Below are experts of layer 7 (counted from 0) of a mixture-of-experts language model. Rows are named router (the router's row for the expert), down (a neuron's output weights, with its number) and show model dimensions 256-383. Each number is 50 + 12 x the weight over its row's rms, rounded and kept within 0 to 99.
Before each expert's rows: a language model's description of what the expert responds to. This comes from a sample of Wikipedia text that the model never trained on.

# expert 24
Description: Commas and list connectives. Commas in running prose and places (Columbus, Ohio), plus and, including, such as, like that join list items or clauses.
router:40 63 46 43 75 62 61 41 46 50 53 48 53 35 29 69 70 58 56 67 58 57 68 47 62 65 36 60 40 47 63 35 38 50 63 31 48 48 48 50 57 48 64 63 37 37 50 47 55 53 52 58 58 26 60 48 58 56 58 64 39 46 38 46 54 54 49 53 55 49 52 34 42 38 63 56 37 44 38 48 42 41 28 42 61 36 29 43 63 80 61 48 41 77 58 57 75 60 39 60 16 54 61 59 63 38 47 51 62 70 54 27 59 57 57 73 39 69 52 62 46 42 68 20 45 60 51 41
down1:64 43 34 51 70 51 60 49 59 57 49 58 71 51 26 50 59 64 43 61 58 39 48 57 58 65 38 52 66 49 46 41 66 56 53 22 66 41 66 64 71 62 49 69 43 71 55 60 66 47 46 44 66 53 51 56 56 42 46 72 37 31 62 55 58 37 63 62 56 43 54 49 44 40 69 58 33 73 55 47 70 52 59 59 60 41 50 60 65 40 45 30 69 55 47 38 70 35 63 47 53 67 39 21 33 29 26 30 27 38 47 18 54 64 42 41 40 37 48 39 54 48 57 53 35 60 34 37
down2:40 44 49 76 63 34 62 46 61 37 51 52 48 65 36 64 62 47 52 21 58 33 52 49 58 47 43 54 52 68 44 39 51 74 64 60 64 53 58 36 39 48 50 40 54 30 14 69 40 37 42 39 63 36 56 36 64 70 57 37 51 51 40 45 57 46 41 41 59 38 56 51 49 44 52 57 69 36 47 28 51 35 48 44 36 39 60 31 57 61 57 57 57 50 77 66 28 49 42 57 44 47 33 64 46 75 50 54 62 54 56 54 55 46 60 58 47 63 43 48 23 39 49 60 25 48 59 69
down3:63 46 49 65 47 39 60 69 30 58 59 42 43 43 65 45 50 51 44 53 60 39 54 31 58 66 74 53 44 28 41 68 40 28 35 43 48 68 49 51 55 55 69 46 45 45 48 56 55 66 40 46 52 56 84 48 38 62 43 55 59 50 52 19 41 71 55 61 28 57 60 55 69 58 56 53 54 55 50 43 58 63 41 49 62 48 51 72 58 50 41 65 65 52 53 46 54 61 39 39 56 42 49 40 57 55 61 46 23 72 45 52 45 42 49 73 57 52 36 45 70 24 40 50 66 46 50 59
down4:51 28 55 54 54 66 65 36 44 62 38 49 50 51 39 36 67 45 37 45 51 35 49 53 43 54 61 26 42 50 41 38 43 56 43 64 39 60 52 63 29 40 23 46 28 63 35 65 40 48 43 57 61 72 51 70 30 44 72 66 55 36 26 40 39 29 46 50 60 45 45 54 61 39 40 58 66 63 53 41 36 47 42 57 50 39 37 36 74 65 56 49 46 52 46 23 43 50 69 53 43 55 38 59 48 38 43 83 37 43 55 57 50 68 52 65 43 48 26 43 45 39 45 45 73 77 47 49
down5:65 47 63 60 62 26 68 59 62 53 54 56 39 60 57 27 24 67 47 78 56 53 45 65 29 45 36 47 38 71 44 52 38 67 32 62 52 45 69 59 39 46 39 36 82 36 47 44 59 40 34 57 45 50 67 64 51 41 40 26 62 52 64 39 32 43 49 24 42 47 64 47 35 60 66 42 45 20 37 66 58 60 70 46 68 35 51 47 48 49 45 58 49 31 54 59 29 60 78 43 72 42 50 55 55 64 70 51 73 66 48 47 44 26 30 35 46 44 35 63 56 47 42 42 49 36 72 45
down6:42 72 40 60 53 37 38 28 51 34 53 50 55 45 51 50 64 61 76 33 63 42 47 52 41 49 43 37 57 34 41 51 24 59 75 58 50 41 53 58 58 64 64 37 46 53 54 43 56 35 53 56 56 48 30 35 45 46 38 56 36 67 28 52 65 50 47 65 43 44 72 30 39 43 48 34 76 68 46 46 38 55 69 45 36 46 41 44 65 47 42 51 60 43 53 43 48 47 64 69 45 55 44 19 61 58 53 53 44 57 56 51 72 47 58 28 38 44 62 47 43 43 55 38 38 75 61 64
down7:31 47 68 40 07 48 50 44 36 68 55 30 33 55 21 70 63 42 54 68 59 72 30 51 53 55 45 30 68 54 52 36 53 42 51 31 39 49 67 44 39 22 47 58 58 38 40 57 51 49 77 54 53 44 41 43 46 61 57 55 41 47 62 52 23 52 59 48 34 81 77 61 61 62 58 32 41 21 28 48 62 53 64 69 66 33 71 57 57 40 30 63 67 40 38 60 67 45 50 58 70 66 48 45 31 56 58 50 51 63 32 42 45 36 53 27 51 73 61 69 53 59 50 57 32 37 59 37
down8:46 65 33 85 42 49 24 35 58 48 53 64 77 35 59 23 37 50 76 22 47 44 45 31 66 55 60 36 48 59 51 40 52 51 70 53 53 64 38 41 47 54 60 59 45 59 35 36 32 01 34 66 78 48 44 61 45 58 63 62 61 52 64 61 73 55 60 40 53 58 28 55 64 51 33 60 71 49 52 57 42 58 57 45 46 59 56 53 55 57 56 41 48 37 30 35 65 43 48 65 59 46 68 61 67 56 60 34 58 42 75 82 60 35 50 54 54 50 41 41 53 45 54 27 58 34 59 53
down9:47 44 72 60 60 46 55 44 49 53 68 43 36 60 67 36 46 34 66 67 52 40 40 39 51 36 32 60 66 41 52 49 65 55 50 44 45 58 44 37 60 38 37 64 51 51 28 51 66 55 24 45 57 41 46 66 64 46 61 47 44 63 51 40 46 53 66 45 43 41 77 44 57 42 35 40 59 52 43 26 42 69 46 32 40 47 49 58 41 54 37 49 64 35 57 37 48 65 54 63 63 82 44 54 39 63 61 50 52 47 58 58 41 51 56 67 34 44 62 58 45 64 30 41 70 34 51 33
down10:65 59 34 43 42 32 53 61 47 61 72 41 45 34 37 49 46 72 60 25 58 61 40 57 59 41 51 64 54 43 58 52 44 47 64 78 58 51 57 26 49 43 34 72 65 64 37 75 54 75 49 47 69 51 51 48 41 52 47 17 42 43 48 60 57 61 57 40 70 17 42 73 29 63 47 65 50 50 55 47 57 46 42 51 41 49 55 53 53 71 55 42 49 54 53 55 46 70 45 65 50 47 48 32 59 71 55 42 50 47 39 42 43 50 41 39 59 41 74 45 28 58 49 47 51 46 59 51
down11:62 88 49 39 65 48 58 30 58 49 81 53 45 61 65 42 62 49 53 31 35 42 59 49 77 46 46 29 36 22 53 43 38 48 48 55 59 51 42 58 44 47 44 62 56 40 44 72 42 42 38 36 58 54 42 31 68 29 53 46 56 39 62 44 68 28 48 51 46 53 43 52 42 37 42 51 59 46 71 61 57 57 32 34 49 43 40 13 56 63 40 47 47 35 45 43 46 38 30 56 62 70 36 49 57 52 70 60 64 35 52 58 58 36 34 35 73 56 66 64 52 60 35 65 46 59 61 69
down12:45 46 59 37 51 61 56 66 49 34 43 42 54 57 39 60 31 39 46 55 52 64 38 88 58 51 49 42 51 40 53 33 46 74 47 58 35 47 61 67 56 44 43 46 55 51 52 54 55 23 52 58 78 52 42 67 34 43 33 56 33 69 55 53 62 72 65 61 38 20 36 49 54 47 35 41 58 34 48 37 50 48 53 46 74 36 51 44 62 56 57 43 40 62 44 52 61 47 59 66 27 52 46 55 36 48 71 59 62 60 32 42 49 48 42 51 53 41 60 57 55 49 67 45 44 48 48 23
down13:37 50 47 31 47 54 74 49 54 57 43 71 37 45 46 49 63 51 60 39 27 33 46 38 65 40 79 51 59 42 33 46 40 60 47 48 62 44 58 52 68 46 78 50 55 36 56 62 56 32 31 46 59 59 58 60 43 74 46 54 31 41 27 45 46 38 43 56 32 38 52 54 24 63 41 67 49 49 60 66 38 21 43 53 62 51 29 59 33 41 40 53 67 51 54 57 49 56 57 65 31 74 68 43 51 52 17 36 65 42 63 33 56 65 51 51 53 42 55 50 48 67 54 46 39 52 71 51
down14:28 57 53 23 36 42 57 54 49 54 48 66 81 48 60 59 81 41 40 65 60 76 53 64 43 46 60 57 53 54 58 32 45 61 53 44 44 61 48 67 47 52 51 50 57 55 33 52 69 39 41 53 71 64 23 25 37 60 64 61 57 31 53 44 69 54 57 45 58 51 56 69 55 50 39 52 41 53 51 67 58 57 67 49 60 56 50 67 63 25 43 40 61 59 49 44 67 24 47 57 34 42 31 72 48 57 58 35 58 38 48 51 39 65 45 53 62 40 46 63 33 68 71 67 42 62 48 46
down15:52 56 47 37 82 46 50 56 49 57 57 40 71 52 44 34 48 52 63 53 41 52 55 53 51 46 46 78 56 56 48 55 49 45 54 66 74 64 38 43 52 59 45 49 43 55 52 52 47 79 54 42 57 44 44 63 46 43 42 48 52 26 52 56 53 73 51 47 49 68 36 43 49 43 24 50 51 27 62 41 75 42 13 38 48 47 62 73 52 42 45 47 45 36 44 60 45 46 66 44 59 42 45 59 57 41 80 59 67 43 47 55 40 39 56 47 52 38 54 59 50 46 23 18 21 70 67 46
down16:39 46 32 47 51 40 53 36 44 42 63 43 32 60 56 46 64 36 45 48 54 59 28 27 31 44 69 74 54 32 47 45 67 68 45 53 47 57 29 42 55 56 48 42 45 56 55 47 43 78 56 50 57 25 65 31 35 46 63 34 49 44 30 56 57 44 34 77 54 67 48 61 83 57 63 73 53 24 36 30 59 53 56 43 47 53 47 43 45 44 64 65 51 31 39 42 26 45 53 44 59 44 56 67 51 63 42 50 58 50 61 45 33 34 73 65 50 57 50 65 42 30 44 37 76 65 43 64
down17:28 41 68 51 43 45 70 34 52 28 27 66 68 64 41 68 55 48 46 63 52 46 54 36 73 45 49 33 64 60 48 38 37 44 42 63 37 58 24 36 61 48 55 16 50 29 50 57 70 37 70 57 51 61 39 44 54 53 44 49 49 43 44 69 52 41 44 63 57 67 64 66 36 74 49 48 49 70 44 41 65 55 32 49 32 67 47 22 40 53 39 46 46 31 17 56 66 69 43 55 26 52 51 66 59 41 53 55 44 26 45 44 49 46 36 43 68 61 55 43 47 31 67 33 48 67 48 44
down18:69 42 47 46 79 53 49 36 56 40 61 33 62 61 65 48 39 51 80 45 36 41 50 43 54 82 62 29 45 47 56 39 75 73 40 44 69 49 52 55 59 53 27 54 44 64 44 55 38 55 73 52 39 60 56 56 51 62 34 61 54 57 51 64 36 51 37 28 55 46 49 57 72 67 45 54 67 16 40 55 53 55 44 39 24 61 27 50 39 53 42 59 55 53 50 45 46 21 53 55 52 49 56 45 47 45 56 46 59 53 51 47 45 38 37 31 39 56 58 44 52 49 58 64 54 47 45 65
down19:43 46 38 52 33 56 50 50 67 35 65 53 33 49 45 69 48 52 57 52 50 63 55 39 24 34 64 72 35 54 70 33 48 50 56 64 49 51 61 44 38 31 39 59 55 55 53 33 41 56 57 43 48 54 31 39 56 45 56 30 51 38 72 45 46 33 38 38 42 49 39 39 59 47 58 33 54 39 60 39 63 47 42 38 34 73 47 54 45 30 68 52 63 58 57 48 43 46 57 31 43 43 46 46 61 57 52 60 47 34 55 37 41 46 58 39 62 32 52 44 39 54 51 41 45 47 54 53
down20:50 48 58 55 55 36 46 49 24 59 69 55 79 54 20 29 48 56 41 53 56 62 62 44 62 42 44 69 40 51 49 84 54 68 48 48 54 32 58 47 33 52 33 37 55 44 48 56 33 69 55 38 57 46 35 36 59 55 43 42 49 37 49 50 46 56 17 67 40 38 52 53 52 71 58 41 45 32 27 57 46 63 55 40 32 45 63 67 50 48 46 34 43 51 41 53 88 41 50 53 58 33 51 52 50 61 24 46 49 52 38 39 50 44 59 06 60 46 55 54 49 47 64 40 34 37 57 58
down21:61 35 66 60 56 72 57 53 77 72 46 48 54 58 47 50 52 34 38 50 75 45 62 38 44 48 38 70 40 25 59 54 55 49 20 45 54 46 56 50 56 56 40 49 50 20 62 44 71 52 60 39 42 38 58 62 70 59 37 58 44 58 49 54 43 36 61 60 52 52 37 50 52 50 25 36 63 31 32 53 56 40 36 48 52 63 66 40 51 45 45 54 52 38 31 63 37 69 61 44 53 58 56 53 43 51 50 62 37 39 27 51 56 43 42 41 33 48 70 42 76 78 64 44 49 38 40 29
down22:61 52 33 45 50 47 52 54 61 58 43 48 51 52 58 63 44 57 44 59 38 42 37 45 49 28 34 32 43 48 39 50 57 57 50 40 30 61 31 37 59 42 39 68 64 29 43 40 52 40 53 63 66 39 46 60 44 39 59 37 37 41 39 56 29 38 43 37 36 60 36 25 36 61 36 51 35 41 47 50 56 57 46 43 48 49 63 50 49 49 54 47 33 45 57 56 55 43 31 48 38 58 52 44 61 31 72 47 53 81 39 48 60 58 47 45 58 39 55 50 59 39 39 59 55 61 47 30
down23:46 28 26 40 67 43 57 59 51 69 45 60 60 64 26 44 52 63 53 69 37 75 66 36 39 35 32 59 62 51 46 57 35 65 53 72 36 41 59 57 66 45 77 61 53 68 44 32 78 43 48 67 63 62 51 63 61 67 34 49 51 44 49 47 64 53 48 82 61 52 54 49 49 38 46 38 56 75 50 59 42 46 38 50 39 65 58 52 53 42 50 44 57 58 50 53 63 55 54 52 59 60 45 51 56 51 40 51 41 45 62 34 65 71 55 55 46 44 59 51 55 53 47 39 78 67 63 64
down24:38 68 31 49 37 64 20 65 51 49 45 78 55 43 49 53 43 56 59 56 43 39 41 72 68 38 56 44 72 64 33 46 37 76 53 53 73 62 31 25 44 42 43 68 63 47 61 50 55 38 66 61 37 43 32 49 54 45 46 20 59 64 42 58 60 58 59 47 50 38 48 55 68 38 64 49 59 53 60 40 48 45 23 52 55 40 50 67 66 55 44 35 40 39 59 41 71 46 38 68 52 50 52 50 70 63 46 39 47 54 68 65 54 67 38 46 38 53 81 52 42 71 44 58 58 54 63 84
down25:60 64 54 43 30 37 54 36 65 45 67 56 50 65 35 39 49 58 38 51 66 27 53 50 64 52 68 40 35 44 54 45 32 53 36 17 65 44 53 39 47 44 74 66 69 41 38 38 42 36 38 49 45 57 49 44 61 61 42 57 46 50 50 52 33 46 57 42 53 38 63 50 51 36 43 48 48 53 41 37 42 47 31 53 35 55 53 53 48 52 39 31 31 40 43 55 48 31 35 60 60 56 58 62 39 60 78 49 51 61 63 45 53 42 51 48 31 68 48 63 73 52 75 69 55 49 54 47
down26:58 68 53 30 52 49 53 46 51 73 37 50 49 50 65 56 59 45 53 59 39 59 60 51 55 59 42 64 58 34 72 26 43 51 47 44 49 41 63 43 56 49 39 47 50 25 56 70 51 46 34 32 55 51 30 53 41 50 60 47 30 44 42 50 54 44 60 54 62 63 78 43 45 59 57 40 44 61 37 63 60 52 40 50 60 75 46 55 54 54 38 39 56 47 36 50 42 54 43 52 24 49 49 23 44 53 63 54 49 37 21 37 67 37 71 65 68 29 39 56 62 64 59 48 68 44 53 58
down27:64 86 42 30 50 61 72 38 36 61 38 47 35 44 37 77 45 41 58 55 49 53 43 72 37 69 47 72 45 54 40 36 58 39 57 63 47 47 47 52 52 72 48 49 60 54 49 38 38 57 70 51 22 78 65 36 63 52 49 48 61 52 57 58 60 59 56 51 61 44 34 37 34 58 70 43 29 37 33 36 54 49 61 49 50 63 58 60 33 30 59 43 42 42 45 43 62 49 59 40 44 40 44 48 46 53 49 53 69 64 37 31 31 49 60 61 74 46 38 49 61 46 47 31 56 29 50 58
down28:20 44 37 68 45 41 40 52 60 44 49 50 57 74 63 28 52 35 53 47 68 56 59 58 55 56 50 64 48 68 51 44 60 59 54 63 69 51 35 45 48 50 58 50 36 61 49 52 58 52 33 48 61 62 48 43 46 64 27 47 57 31 43 47 53 50 39 50 58 39 45 24 55 64 51 40 58 40 56 69 55 38 46 41 50 35 34 34 58 48 47 63 22 66 57 33 67 64 66 41 40 54 31 46 53 46 42 56 58 29 56 36 44 56 76 53 47 46 24 35 69 60 39 60 63 20 44 69
down29:62 38 54 56 86 42 42 41 44 47 60 34 56 67 54 49 61 66 21 56 70 38 67 41 46 55 45 34 54 53 61 71 52 63 60 38 61 18 39 82 59 60 43 58 36 59 35 44 55 30 53 60 54 60 60 49 34 45 52 43 40 42 58 32 55 46 41 48 55 28 55 55 73 45 54 59 52 46 50 63 37 37 53 44 67 58 49 57 45 37 45 70 41 68 24 37 49 46 32 44 51 84 61 33 31 57 39 48 62 58 58 41 62 68 48 41 54 46 53 31 45 34 58 54 65 28 60 39
down30:46 38 51 71 37 46 48 49 81 40 32 57 47 44 36 48 71 36 52 58 63 56 46 34 45 41 42 46 62 44 67 50 45 62 42 72 38 60 51 31 51 52 57 58 64 58 54 66 57 39 47 52 65 52 54 44 53 60 45 38 59 47 47 57 48 53 52 60 62 22 16 54 55 53 42 34 47 53 55 61 27 47 42 58 47 52 55 58 49 66 41 36 76 49 62 42 52 54 53 42 48 37 70 62 42 39 42 63 47 32 26 65 47 55 50 80 58 66 58 34 55 48 30 41 49 65 67 60
down31:47 60 59 44 61 31 41 53 35 65 66 25 41 71 51 27 35 70 53 68 35 51 50 46 47 49 41 38 39 51 57 62 40 66 55 44 33 30 41 59 51 44 35 37 49 59 36 52 45 52 53 24 47 35 69 45 63 48 63 72 54 34 40 22 44 60 47 56 62 52 59 70 34 55 59 45 55 48 56 52 32 65 61 68 40 47 60 28 37 55 52 48 56 34 55 60 69 60 52 47 62 53 54 55 47 61 53 52 46 58 56 52 49 39 61 48 65 74 48 49 46 56 70 51 42 51 70 60
down32:45 65 50 41 36 64 59 35 40 45 33 72 75 32 52 61 63 47 59 23 57 67 43 60 51 53 58 36 52 38 40 25 51 53 58 46 57 42 54 59 37 45 58 50 32 71 62 55 46 27 44 42 36 44 40 49 50 43 46 57 55 70 40 92 63 75 50 41 52 39 44 22 37 51 64 48 62 46 41 42 63 51 66 38 43 44 60 63 55 60 65 59 42 58 41 44 34 39 65 43 27 57 38 51 41 50 50 46 48 59 15 40 53 59 25 70 63 44 48 58 51 47 38 64 44 46 56 48
down33:31 70 62 57 62 61 61 33 43 32 44 36 53 37 47 75 40 47 63 42 36 49 55 71 74 49 39 57 37 55 59 35 60 45 69 60 45 45 52 55 47 42 48 44 62 37 50 48 46 54 45 36 24 44 32 56 48 54 50 65 25 54 20 72 40 44 70 34 26 71 69 39 58 51 42 44 47 58 38 46 48 46 65 33 41 40 48 56 42 63 65 77 47 65 42 65 40 29 74 63 29 50 37 37 52 48 48 56 72 53 41 26 57 59 30 30 43 40 31 25 51 41 60 57 53 42 61 30
down34:38 34 41 41 53 42 43 55 42 48 53 60 38 35 61 55 40 37 28 63 62 47 56 40 57 48 47 55 34 67 54 54 64 40 28 46 40 48 54 68 56 39 53 54 46 52 40 58 41 63 65 41 36 62 46 58 57 64 53 58 56 54 69 50 78 47 73 52 42 24 56 44 56 17 58 46 28 54 42 66 35 43 32 56 55 17 53 44 52 72 51 38 18 35 46 34 46 69 46 53 36 47 45 63 56 50 42 52 47 36 57 37 52 51 64 45 33 64 38 43 39 45 47 51 60 58 54 59
down35:64 62 62 43 72 55 34 40 47 24 63 51 39 40 60 50 57 66 42 52 43 63 47 57 61 56 46 63 69 38 34 53 48 41 49 48 59 41 45 52 60 46 44 56 60 15 36 67 58 39 35 73 45 44 57 52 52 70 50 20 47 57 46 30 47 54 49 57 44 23 50 76 57 48 40 70 45 54 57 34 55 39 53 58 66 30 46 43 59 69 54 43 51 24 56 47 52 47 40 37 26 41 49 51 58 36 66 32 52 56 51 41 57 43 56 56 67 52 47 53 59 65 64 42 27 50 35 36
down36:33 42 35 66 49 47 35 47 48 56 43 75 49 47 42 59 38 50 54 41 56 41 44 40 53 44 51 30 41 49 42 56 69 46 21 60 44 66 70 31 40 17 34 51 74 82 47 54 47 46 37 63 44 62 67 44 70 67 43 36 35 60 66 62 59 53 62 57 46 49 39 42 42 46 32 31 59 55 58 39 67 58 58 54 40 59 47 28 57 46 34 44 60 49 74 49 33 45 42 45 64 66 73 40 45 60 20 62 69 63 70 51 43 53 51 50 33 22 70 50 67 25 45 54 46 43 70 62
down37:65 35 58 69 40 60 36 49 56 51 47 73 46 47 70 49 55 45 52 41 53 27 50 54 59 46 50 29 42 56 60 56 53 47 60 50 44 55 48 41 46 37 66 40 57 47 52 42 52 49 52 48 55 34 60 49 64 57 74 64 51 47 85 49 46 48 66 59 49 74 54 46 53 32 47 73 31 47 30 41 37 45 56 47 32 30 45 93 37 46 59 55 51 57 42 63 60 58 53 69 19 48 31 42 31 64 47 65 43 57 53 69 49 40 50 41 25 61 56 39 48 54 43 42 61 68 40 49
down38:40 33 34 35 49 43 42 49 56 62 50 61 33 38 80 33 52 37 38 56 74 43 53 54 63 63 50 40 49 44 38 42 41 39 66 58 64 52 31 58 36 41 48 44 46 62 62 41 66 59 57 55 68 32 46 53 60 49 46 60 35 57 39 56 63 48 40 52 38 35 24 47 42 48 59 63 46 52 47 29 28 56 51 54 66 63 57 60 39 58 68 46 68 43 40 64 74 71 53 49 45 38 62 34 38 28 46 71 63 51 55 60 58 61 54 61 69 51 71 42 64 54 32 30 42 41 76 53
down39:48 59 51 56 39 47 48 43 38 63 34 73 32 56 67 41 53 51 58 57 42 61 43 49 25 48 46 56 53 60 68 56 43 46 26 36 47 35 39 34 41 48 65 56 50 60 58 41 49 51 42 63 65 64 26 51 50 63 52 48 54 63 58 64 41 43 42 22 24 57 45 38 51 41 30 65 32 50 50 68 35 52 56 65 43 61 32 48 49 61 43 49 44 58 49 41 60 68 48 67 56 42 46 50 47 53 47 45 57 50 56 39 72 46 50 58 51 59 51 51 32 71 44 57 62 43 43 38
down40:34 54 50 40 65 42 55 51 37 46 37 30 49 43 47 77 55 53 43 54 57 50 50 53 49 40 51 47 39 73 59 41 59 65 50 52 39 51 62 37 42 34 63 38 58 58 48 43 47 47 56 64 60 61 72 32 53 51 54 31 27 51 65 61 57 33 53 41 33 53 16 35 41 27 27 54 29 33 44 42 34 38 49 37 57 56 21 43 46 66 48 38 27 44 56 36 65 68 36 39 45 31 47 48 57 46 46 49 56 60 50 56 31 63 59 61 39 50 65 59 61 54 44 47 37 43 65 51
down41:23 31 67 35 55 62 66 32 61 40 41 42 29 47 43 48 57 60 49 48 74 61 26 65 54 83 46 65 60 68 47 52 67 31 49 67 56 46 50 34 53 56 54 60 34 46 56 49 57 55 36 39 80 35 54 41 31 59 59 49 34 64 42 54 56 40 46 55 31 51 87 45 49 58 42 44 54 55 64 54 46 56 57 51 53 43 62 49 59 44 52 47 65 66 47 57 45 53 69 32 50 62 59 46 53 49 49 58 33 67 42 43 67 35 62 44 65 65 36 45 55 36 49 49 27 26 66 23
down42:52 54 45 46 50 79 51 51 49 59 62 49 67 63 47 39 43 55 65 65 67 65 60 54 53 53 60 62 62 39 73 57 73 46 48 34 37 43 34 45 46 59 53 46 62 36 59 53 49 51 39 57 59 28 36 52 45 63 50 73 59 61 44 50 52 44 45 42 30 45 49 37 66 40 42 34 40 68 59 68 67 51 45 73 37 27 52 71 46 52 49 53 73 65 53 54 64 74 37 63 52 54 34 51 63 44 66 56 56 48 77 39 53 39 47 53 36 56 42 60 66 72 48 44 56 50 40 49
down43:56 43 49 50 39 32 48 23 45 46 37 47 49 48 52 62 61 55 50 74 33 66 36 69 69 45 42 36 46 55 33 44 42 48 55 37 30 55 41 58 37 52 61 36 57 43 66 48 48 53 69 35 48 49 41 48 42 53 56 59 62 47 67 49 63 32 61 28 66 58 34 75 35 65 81 57 41 38 63 48 46 62 26 61 51 37 53 64 34 46 56 30 63 65 40 47 72 72 54 51 64 36 43 25 49 44 42 56 32 51 57 23 89 42 26 57 44 41 57 78 47 52 74 49 40 32 66 60
down44:40 76 60 50 22 34 64 19 46 38 68 38 48 59 77 35 65 36 44 47 23 41 55 50 36 43 66 42 33 58 42 42 63 66 57 56 56 68 34 38 48 39 62 53 42 55 43 59 37 30 43 47 51 44 62 43 41 40 65 56 55 54 28 51 50 68 55 37 55 59 55 66 42 45 62 54 45 84 75 62 50 55 61 62 46 36 39 45 84 32 52 48 39 27 45 54 45 50 39 46 47 67 60 56 72 24 45 09 53 41 68 62 61 51 46 63 36 49 35 36 31 44 64 42 57 47 35 47
down45:52 59 36 32 57 45 36 51 31 43 41 55 39 43 38 30 25 52 44 31 53 53 70 60 23 29 58 64 51 54 52 56 70 53 48 59 52 47 65 51 40 28 51 56 53 54 46 65 31 39 44 37 58 43 51 58 42 54 31 38 56 58 62 42 41 54 31 58 49 65 60 62 37 51 42 44 47 46 51 35 52 33 68 53 37 29 24 36 51 34 40 58 39 13 54 56 45 63 63 67 34 57 61 49 53 45 33 62 78 46 41 39 68 46 53 41 71 48 70 56 54 43 67 52 37 48 32 68
down46:69 46 57 61 35 43 32 44 55 24 48 50 56 41 78 36 58 42 56 48 61 52 56 38 47 50 39 53 69 34 47 56 42 41 44 56 31 38 53 47 48 54 57 37 51 56 60 60 45 40 41 76 55 54 36 50 37 31 39 46 81 55 51 36 75 50 30 76 45 55 54 35 60 44 40 46 44 38 62 38 50 41 81 57 51 36 65 72 60 50 43 50 68 41 50 40 38 53 63 30 72 28 55 62 48 44 46 44 47 61 54 55 56 30 49 55 57 54 56 43 45 54 37 35 69 61 66 66
down47:36 44 61 33 66 45 43 42 46 63 49 46 28 29 53 33 56 72 73 60 55 54 55 22 67 62 46 75 67 59 33 76 73 35 46 57 78 61 42 25 61 68 67 57 51 50 52 40 43 43 54 57 64 44 38 35 60 38 41 41 63 50 53 52 53 55 43 43 73 50 62 62 40 57 45 58 61 48 50 41 47 60 42 40 43 63 47 76 52 65 42 49 64 43 51 48 53 59 65 39 26 78 28 50 51 58 59 34 51 35 85 35 50 49 72 49 50 48 51 41 46 37 28 43 47 66 28 55
down48:61 63 34 75 38 32 49 42 49 63 64 63 41 44 37 52 29 43 52 51 49 55 45 55 50 51 44 47 34 40 56 60 71 52 52 25 59 51 36 48 47 42 56 43 60 43 53 46 50 59 49 55 58 53 49 36 50 54 43 35 48 33 36 30 41 56 55 52 50 54 34 68 46 40 33 52 39 44 48 54 55 58 44 47 50 41 56 26 42 60 52 41 48 38 58 57 59 54 39 38 49 52 47 33 32 58 59 40 58 35 32 63 61 41 53 34 36 65 35 58 38 47 40 75 50 52 29 62
down49:35 41 35 57 33 72 52 49 63 64 51 57 39 39 64 17 31 51 47 42 40 52 36 34 50 56 38 61 53 39 74 70 49 34 35 62 68 67 24 44 54 61 54 43 57 53 41 46 45 65 50 66 54 49 21 50 52 64 52 39 49 54 52 54 42 36 39 26 51 30 53 44 55 61 49 40 49 45 48 65 65 57 58 55 73 55 45 64 61 68 20 61 56 55 50 41 58 37 30 56 59 61 64 50 60 27 47 50 56 61 48 56 36 41 38 55 45 72 42 46 53 44 51 71 64 54 45 41
down50:52 53 58 21 55 52 46 55 62 50 19 35 41 50 42 38 48 65 35 39 45 61 48 59 55 61 63 53 60 41 35 60 46 67 66 60 55 40 36 62 52 48 61 59 44 51 53 26 31 60 33 49 46 41 57 40 60 59 43 39 17 44 64 55 37 30 51 48 42 47 74 56 56 64 48 44 58 61 52 41 29 55 59 36 61 47 44 23 38 66 44 38 54 45 59 46 56 58 56 40 37 42 50 33 41 68 49 48 40 67 53 66 34 36 20 30 46 42 47 56 49 50 35 35 40 19 50 45
down51:40 78 53 72 32 50 50 43 37 74 47 55 46 32 79 42 56 49 42 56 48 59 54 63 41 64 56 48 53 45 62 35 38 54 18 67 29 48 63 46 50 33 51 28 71 29 46 36 51 32 36 41 31 49 35 54 59 41 43 57 39 44 46 32 58 63 44 36 57 44 60 58 48 44 40 59 39 73 61 47 58 60 38 52 45 27 31 52 43 65 44 65 51 60 40 44 62 69 41 60 54 57 52 44 62 43 58 43 53 54 32 68 63 56 43 52 42 58 53 36 70 43 67 60 37 38 51 69
down52:52 57 53 66 29 37 48 55 61 50 41 59 50 27 36 70 51 58 54 58 32 39 56 30 48 45 61 70 44 34 68 41 57 54 57 66 56 38 48 63 36 31 57 46 54 59 63 35 54 50 53 61 45 65 43 58 52 41 38 51 43 29 59 62 77 53 44 52 61 52 75 37 56 23 43 69 67 40 39 47 16 55 70 41 54 64 74 39 54 68 69 55 66 76 40 49 43 54 55 48 37 48 34 66 39 61 75 58 54 39 38 38 56 61 54 43 49 56 34 37 63 46 43 52 70 33 40 56
down53:38 38 36 41 62 58 37 54 50 27 29 46 49 74 47 49 43 39 56 60 43 62 72 58 50 63 34 35 57 42 26 61 58 50 51 58 47 53 57 50 83 45 58 45 76 45 49 51 72 45 43 47 43 58 59 63 47 35 29 69 36 44 60 35 42 39 73 63 50 48 59 54 46 61 80 16 50 62 55 52 34 38 42 29 59 50 55 50 66 65 56 39 47 63 35 54 31 65 37 53 61 49 35 61 40 62 35 51 39 49 66 53 40 54 63 46 58 42 45 40 61 57 66 67 30 42 41 46
down54:45 42 41 35 58 64 62 58 38 46 55 46 52 54 46 60 59 55 57 66 59 70 50 36 46 45 35 47 47 49 57 31 44 27 57 55 55 44 50 43 18 50 63 43 36 60 48 61 48 45 55 64 30 39 66 41 39 51 51 28 65 32 28 66 61 30 44 47 43 47 33 55 50 34 31 16 50 40 66 37 39 59 52 52 45 45 71 60 41 51 41 53 48 72 35 48 54 62 73 74 38 57 52 47 51 50 34 65 57 47 43 32 61 39 70 33 43 63 75 58 45 34 64 33 29 58 59 47
down55:36 38 56 13 51 63 63 59 51 25 43 47 41 31 45 44 75 62 60 37 47 81 44 24 51 31 38 37 41 52 50 58 48 81 59 50 44 66 61 49 53 53 50 42 38 51 31 31 54 35 50 70 50 44 67 38 50 47 41 64 60 49 64 48 67 55 53 24 38 22 47 10 58 50 32 43 65 76 67 42 53 47 63 46 46 39 57 41 38 29 36 18 39 51 43 43 42 46 52 43 26 54 53 45 50 50 54 64 57 38 39 24 45 32 70 62 45 60 45 52 49 53 55 48 49 53 72 36